Weights of a small mixture-of-experts language model, trained from scratch on English Wikipedia.
Size: vocabulary 21458, 53.7M parameters.
Experts: 40 experts in each of 12 layers, 2 picks a token, a softmax router.
Training: a variant of SOAP for the experts, 528M tokens, 8050 steps.
Below are experts of layer 3 (counted from 0) of a mixture-of-experts language model. Rows are named router (the router's row for the expert), gate (a neuron's input weights, with its number), up (a neuron's input weights, with its number) and show model dimensions 48-95. Each number is 128 + 24 x the weight over its row's rms, rounded and kept within 0 to 255.
Before each expert's rows: "gets" lists some tokens that make up at least twice as much of what it gets as of all text; "comes after" lists some tokens at least twice as common just before its tokens as in all text. This comes from a sample of Wikipedia text that the model never trained on. Tokens count by the router's weight.

# expert 16
gets: "1", "9", "0", "2", " (", " |\n"
comes after: " ", "1", "2", "0", "us", "a"
router [102  91  96  92  84 139 107 114 127 119 102 135 101 132 129 115 134 166 152 125 178 131 181 151  96  84 116 145 114 112 130 146  84 122 107 109  87 115 148 124 139 130 101 103 128 115  93 131]
gate0 [129 132 117 114 146 161 136 132 125 102 191 142 128 169 112 115 133 151 112  92 164  90 180 102 123  98 111 118 151 149 121 135 173 100 114 130  82 129 103 117 105  99 106 122 107 143 106  98]
up0 [121 117 123 149 151  99  96 114 123  92 155 141 116 143 119 102 137 118 117 102 156 141 124 109 144 133 160 132 141 125 127 155 147 161 112 137 118 150  81 112 118  92 163 112  92 128 154 115]
gate1 [164 116 141 168 109 143  85 138 127 117 112 109 127 155 137 155 118 146 102 130 138 131 148 124 102 124 178 149 135 154  71 111  99 106 142 156  81 140 103 106 100 116 155  91 132 122 101  98]
up1 [118 151 100 151 109 117 127 147 154 149 133 107 104  88 151 125 116 155 129 176 147 117 117 165 131 172 113 104 155  85 161 119 140 121 133 168 109  64 135 119 144 110 146 111 116 143 123 139]
gate2 [143 121 167 106 131 158 163 104 143 162 140 123 145  86 188 110 144 118 125 140 108 102 112 118  99 136 113 157 106 136 132 136 155  98 124 114 106 133 147 158 140 100 174 133 149 140 155 115]
up2 [182 121 135 126 128 110 131 162 137 129  98 110 149 137 111 114 128 147 110 122 167 139 109 116 140 161 132 121 127 119 131 114 133 135 167 119 119 159 142 129 105 114  79 156 122 101 111 135]
gate3 [157 106 114 140 131 103 142 153 178 107  84 127  86 148 129 144 112 152 128  93 110 127 110 146 147 155 113 123 161 118  88 131 165 142 159 143 180 165 130 119 111 112 163 134 135 173 172 115]
up3 [127 127 121  93 121 126 133 122 119 160 150 111 142 102 132 113 148 114 119 167  98  91 122 139 106 143 104 122 153 123 140 148 106 114 114 102 120 125 163 121 128 122 134 139 165 152 120 121]
gate4 [ 82 116 119  98 102 107 125 148 132 119 110 131 107 118 167 104 158 143 129 130 136 179  70  61 116 140 154 185 146 122 153 131 185 133 187 120  89 103 126 127  90 165 170 158 134 110 128 140]
up4 [137 168 160 150 174 120  83 116 116 104 118 102 179 153 150 162  81 128 171 165 118 137 143 126 140 116  67 147 133 115 135 139 130 121 133 108 101 120 128 120 148 106 136 140 110 141 143  82]
gate5 [122 165 120 150 135 115 125  97 126 176 131 108 156  92 141 140 127 129 114 141 144 149  96 132 166 167 132  97 123 131 148  84  92 132 144 125 104 122 155 141 126 116 143 160 117 108 172 140]
up5 [101 121 131 135 111 102 127 130 141  96 113 129 142  88 159 128 130 125  88 115 137 118 148 125  58 126 120 116 137 129  92 146  91 130 122 170 138 166 141 152 126 167 168 170 145 165 118  97]
gate6 [121 128 115 126 161 101 142 127 151 116  98 141  87 138 122 148 132 131  91 133 115 105 141 121 159 126 126 118 147  96 150 105 112 108 101 128 117 127 143 116 154 122 139  93 139 152 127 111]
up6 [142 121 163 114 102 136 101 110 108 125 106  98 124 134 161 143 190 117 172 120 137 134  80  95 113 150 144 128 125 142  92 124 158 107 121 125 134 131 113 116 122 131 167 139 122 139 151 158]
gate7 [196 112 163 142 164 151 122 109 161  91 121 134 115 141 148 160 131 145  94 106  71 146 125 113 123 124 135 131 153 121 115 137 187 117 141 140 155 149 149 116 153  98 172 104 135 109 127 131]
up7 [127 153  87 122 163 133  78 150 102 174 139 103 124 142 121 139 174 137 135 134 110 154 122 128 129 126 119 137 152 133  97 142 122 116 140 114 113 119 129  61 176 146 135  91 134 114 138 170]
gate8 [120  78 145 143 123  84 174 111 137  95 156 122 123 143 139 120 125 124 127 121 146  98 124 147 113 140 157 140 116 104 164 145 141 135  90 107  90 121  80 146 115 121 160  93 131 130 121 104]
up8 [166 169 127 138 100 149  67 159 157 128  98 119 126 154 109 124 112 132 115 107 124 128 137 102 139 126 139 121 139 112  70 114 130 110 165 131 122 154 112  97 131 133 122 139 120 122 180 136]
gate9 [120  99 147 128  92 120 130 106  73 117 110 132 144 121 120 163 166 103  87 163 119 126 161 103 113 146 149 107 128 165 128 161 126 156 148  69  86 136 128 139 129 100 143 176 131 136 146 137]
up9 [123 119 114 192 120 135  67 119 125 116 115  92 137 147 122 125 157 137 151 125  86  92 128 130  74 134 173 136 109 137 122 127 136 138 143 120 119  85 161 160 132 118 117 137 145 139 120 104]
gate10 [128 151 135  87 122 107 188 124 153 153  96 120 114 146 149 105 108 125 168 166 170 119 124 124  95 115 176 120 120 134 152 114 124 128 180 164 119 146 106 129 147 150  99 123 146 139 157 113]
up10 [141 142  77 146 138 121 134  88 139 145 149 123 126 119  99 127  80 100 106  63 132 123 141 123 151 118  98 123 159 181  98 148 171 126 143  94 103 112 107  75 111 153 118 103 113 124  79 133]
gate11 [131 132 126 120 136 118 175 114 135 150 158 139 144 118 161 111 121 140  98 107 136 150  98 120  72 110  95 206 130 106 180 128 137 139 115 171  81 151 122 167 122  85 151 142 121 135 113 134]
up11 [124 155 126 110 113 118 167 147 120 110  90 128 117 114  82 116  81 109 108 111 100  70 113 138 112 161 114 142 128 108 125 149  97 133 158 124 108 151 120 137 109 152  91 159 151 142 134 146]
gate12 [ 97 102 173 158 124 129 131 174 107 146 153 117  90 126 140 135  90 131 113  92 118 159 123 114 141 113 122 147 129  97 124 173  98 156  82 128 108 173 127 108 124 149 105 122 124 160 140 117]
up12 [106 124 110 176 129 143 130 124 151 133 143 121  89 173 120 120 101 114 103 144 149 162 153 149 125 106  99 177 126 103 142 133  83 122 123 114 112 155  96 148 140 154  86 146 131 134 120 124]
gate13 [146 132 114 116 167 143 120 115 117 134 152 156 128 176 152 159 133 137 154 120 113  87 154 206 105 146  95 144 120 111 143 193 132 159 108 131 143 132 114 140 128  90 162  95 112 123 127  91]
up13 [115 166 132 146  86 127 161 161 116  92 135 119 108 126 104  85 158 128 139 170 127 165 102 132 168 139 136 166 143 177 126  98 156 128 150 121 132 108 158 130 141 111 115 154 150 151 160 184]
gate14 [ 85 153 137 147 152 136 121 144 109 106  83 137 126 121 146 135 152 124 163 145 159 151 139 143 141 115 109  97 140 176 130  92 192 122 162 129 100 149  90 120 124 107 143 120  69  86 125  88]
up14 [115 119 151 127 120 114 138 117  66 133 121  99 141  75 153 101 121 134 132  95 131 159 142 156 148 158 137 126 144 155  89 103 131  86 131 135 107 137 112 139 109 101 118 110 136 141 126 115]
gate15 [ 97 123 113 132 137 172 175 135 146 158  91 134 112  90 113 132 103 152 153 114  91 164 109 149  99 139 139 126 119 150  96 135 141 116 149 114 112 122 191 158 120 153 156 136 114 116 142 116]
up15 [123 129 120 127 141  43 151  98 162 128 117 132  92 133 143 140 138 127 147 126 140 142 124 120 115 136 100 110  73 142 146 120 120 122 147 117 159 115 137 110 141 131  98 112 130 139 143 166]
gate16 [128 134 167 162 149 179 140 103 161 163  70 122 128 131  98 115 159 135 130 137  87  88 125 111 119 143 114 147 152 135 138 111 126 165 153 127 143 111 122 147 158 143 147 129 139 137 136 140]
up16 [163 111  83 148 119 149 146 119 120 135 101 158 162 143 143  99 126 115 134 166 122 156  92 133 136 132 152 126 122 155 114 155 146 166 103 135 128 130 145 142 126 148 121 166 153 138 102 139]
gate17 [157 135 168 152 137 127 160 113 127 136 139 152 102 116 132 156 141 133 151 107 169  77 108  90 155 120 121 170 168  79 174 132 111  96 127 145 120 106 137 106 142 100 154 126 112 131 144 106]
up17 [ 89 142 121 133 118  95 143  83 106  70 168 142 125 102  83 146 113 137 119 150 149 128 158 129 126 105 139 144 135 149 148 174 122 135 180 131 152 131 161 103 108 171  95 121  94 136 121 176]
gate18 [159  88  90 112 105 137  95 128 189 146 114 126 171 138 101 151 140 135 108 114 145 133 174 119 105 141 121 140 146 104 158 108 104  88 144  98 124 115 137 145 137 128 146 111 108 102 118  95]
up18 [153 111  93 139 128 125 144 131 133 100 133 137 150 111 169 130 128 112 128 162 127 135 148 135 116 138 148 139 178 112 145 100 128 140 166 165 165 150 148  90 128  94 116 166 135 139  99 154]
gate19 [174 144 158 162 125 133 141 128 136 129 140 122 118  94 124 130 137 114 131 122 147 108 163 139 115 119 160 133 127 140 132 129 142 103 133 134  84 126 145 167 132  93 154 168 152 112  54 144]
up19 [145 166 153 167 146 125 178 100 134 131 108 162 152  86 145 156 121 107 104  98  99 121 172 178 166 164  89 148  74 150  92 139 120 142 156 114 155 101 101 117 118 114 127 137 131  81 130 111]
gate20 [ 78 109 147 118 143  79 128 124 126 165  91 155 165 124  99 127 137 104 117 132 148 103 133  85 120 171 132 117 133 154 128 119 132 123 148 161 122 123  96 156 111 130 147 166 156 121 135  90]
up20 [134 113 146 129 131 130 142 108 141 136 140 108  90 147 106 105 135 116 139 104 114 157 136 132  73 158 156 132  93 123 103 156 161 144  87 113 116 112  96 112  90 102 133 152 144 133 112 169]
gate21 [ 96 173 136 170 113 131 144  76 136 111 155 108 143 128  97  89 115 109  98 111 139 154 160 127 151 109 125  95 150 164 142 100  99 158 129 103 142 155 116 157 112 128 124  82 134 138 119 126]
up21 [114  88  81 149 149 130  67 122 134  97 156 159 117 162 172 133 159 152 155 158 157  89 130 128 124 122 157 155 150 128 102 136 150  89 113 106 105 139 108  90 109 152 123 132  74 132 130 134]
gate22 [150 106 173 148  83 146 151 136 117 151 134 165 102  98 159 133 147 195 105 126 129 154 127 130  96 151 146 121 151 143 177  99 173 141 138 147 101 119 114 154 146 135 153 145 150  78 132 137]
up22 [135 147 132 130 139 122 135 133 145 112 103 116 144 155 102 168 154 115 147 145 103 159 116 112 131 140  99 114 109 156  84 101 124  59 121  98 162 131 116  81 144 131 129 137 117 156 128 101]
gate23 [128  91 149 163 156 119 129 134 141  90 114 133 174 123 103 127 136 110 135  91 102  98 120 113 100  93 131 154  89 135 139 149 136 159 146 149 135 126 140 161 117 121 155 159 127  95 100 142]
up23 [138 143 117  96 120 110 147 149 142 137 161 146  68 133 102 149  74 135 160 111 126 110 101 116 137 134 124  86 128 139 103 154 150 143 127 112 123 134 118 144  95  92 102 141 115 123 126 117]
gate24 [152 133 141 144 114 105 122 152 155 134 118 113 115 100 140 164  91 101 117 128 102 100 132 106 135  98 174  94 139 167 125 109  91 174 143 125 156 145 115 100 181  93 109 152 101 113 145 107]
up24 [118  93 120 143 158 122 109 113 105 101 115 157 163 114 135  90 141  92 136 143 171 113 134 108 126 153 147 120 127 138 112  97  85 154 119 115 125 157 128 169 156 171 110 160 109  85 126 128]
gate25 [129 145 159 125 106 130 172 119 126 139 166 119  65 120 125 152  85 129 126 153 123 149 130 131 163 102  87 119 119 138 138 105 135 112 138 142 141 129 103 112 126  93 158 133  93  94 151 141]
up25 [144 132 129 156 121 151  80 112 127 104  84 151 107 149 156 128 164 122 152 123 134 146 118 146 138 142 144 120 148  90  85 130 115 116 124 139  72 126 149 130 129 158 113 111 159 162 130 117]
gate26 [165 130 135 100 144 150 115 108 128 168 110  88 148 177 125 121 140 102 152 132 133 147  87 146 112 101 149 104 110 150 144 108 115 118 142  98 148 146 108 156 100 124 111  86 151 112 111 128]
up26 [155 107 166 144 152  93 164 131 146 169 149 113 107  72 157 133 180 146 144 174 122 128 118 120  91 145 151 159 160  99  83 162 135  73 114 130 125 114 126 102 103 122 133 110  77 116 110  93]
gate27 [133 144 161 149 139  96 151 125 165 137 111 104 179 119 135 138 116  88 100 162 108 140 116 153 164 147 113 146 144 150 105 127  91 152 134  89  76 178 106 154 130 126 170 101 127 128 166 148]
up27 [110  97 142 154 113  97 108 119 104 116  98 126 108 127 102 126 155 121 119  88 103 112 157 144 154  95 118 136 140 134 144 130 128  86 105 118 144 118 137 102 141 145 151  96 153  88 156 153]
gate28 [114 170 148 134 121 112 155 117 143 115 147  99 104 116 108 177 117 167 117 114 120  82 144 137  85 117 121 120 126  80 129 104 120 155 103 147  76 176 149 106 123  97 133 116 173 126 152 143]
up28 [111 139 158 122 157 149 155 138  98  89 136  82 110 142 165 142 127 125 129 116 159  62 138 117 109 114 140 128 114 147  99  97  98 140 101 159 111 168 137 127 163 113 160 124 172 168 178 143]
gate29 [125 109 125 126 165 118 106 130 131 124 138 107 101 113 159 171 125 108 146 127 182 132 150 118 131 138 155 131 108 133 129 137 111 139  94 138 117 154 129 122 177 110 128 156 103  82 138 142]
up29 [104 128  95 124 128 137 137 111 116 140 102 107 170 156 113  91 136 134 139 137 108 163 119 112  91 106 128 117 121 114 132 112 155 171 161 120  80 130 133 155 101 134 103 136 163  92 113 119]
gate30 [107 159 152 138 137 118  78 152 119 143 134 150  93 106 116 128  97 134  96  69 103 133 159 109  96 144 125 119 146  92 159 102 141  99 151 110 178 110 147 136  97 113 115 111 133 168 142  84]
up30 [ 94 151 119 131 151 131 152  74 154 123 129 145 140 165 116 173 148 142 120 127 144 114 141 151 162 167 150 164 126 160 132 143 147 149 118 126 124 118 102 102 130 183  85 143 162  95 142  96]
gate31 [166 136 142 165 102 108 129 173 161 183 119 102 127 147 120 126 128 126 145  92 167 109  88  98 120 125 130 162 158 164  96 140 142  88  93 151 106 129 106 151  96 168 121 102 137 127 163 145]
up31 [ 94 121  83 145  92 138 129 136 141 129 171 110 150 188 142 107 134  88  88 164 143 174 148 124 120 136 156 144 161 106 133 119 170 160 130 132 126 140 115 110 120 112 110 149 130 124 147  90]
gate32 [146 122 114 140 115 114 123 102 171 177  87 114 104 110 148 133 152 113 127 139 148 106 105 150 157 160 141  82 127 165 166 119 144 174 187 123 114 134 114 119 125 118 157 126 137 125 178 139]
up32 [150 103 120 109 121 131 159 142 138 102 110  97 123 136 138 113 108 140 131  72 112 140  82 106  98 129 130 117 117 111 136  82 134 122 132 109  95 156 121 119 161 140 138  98 122  90 150  71]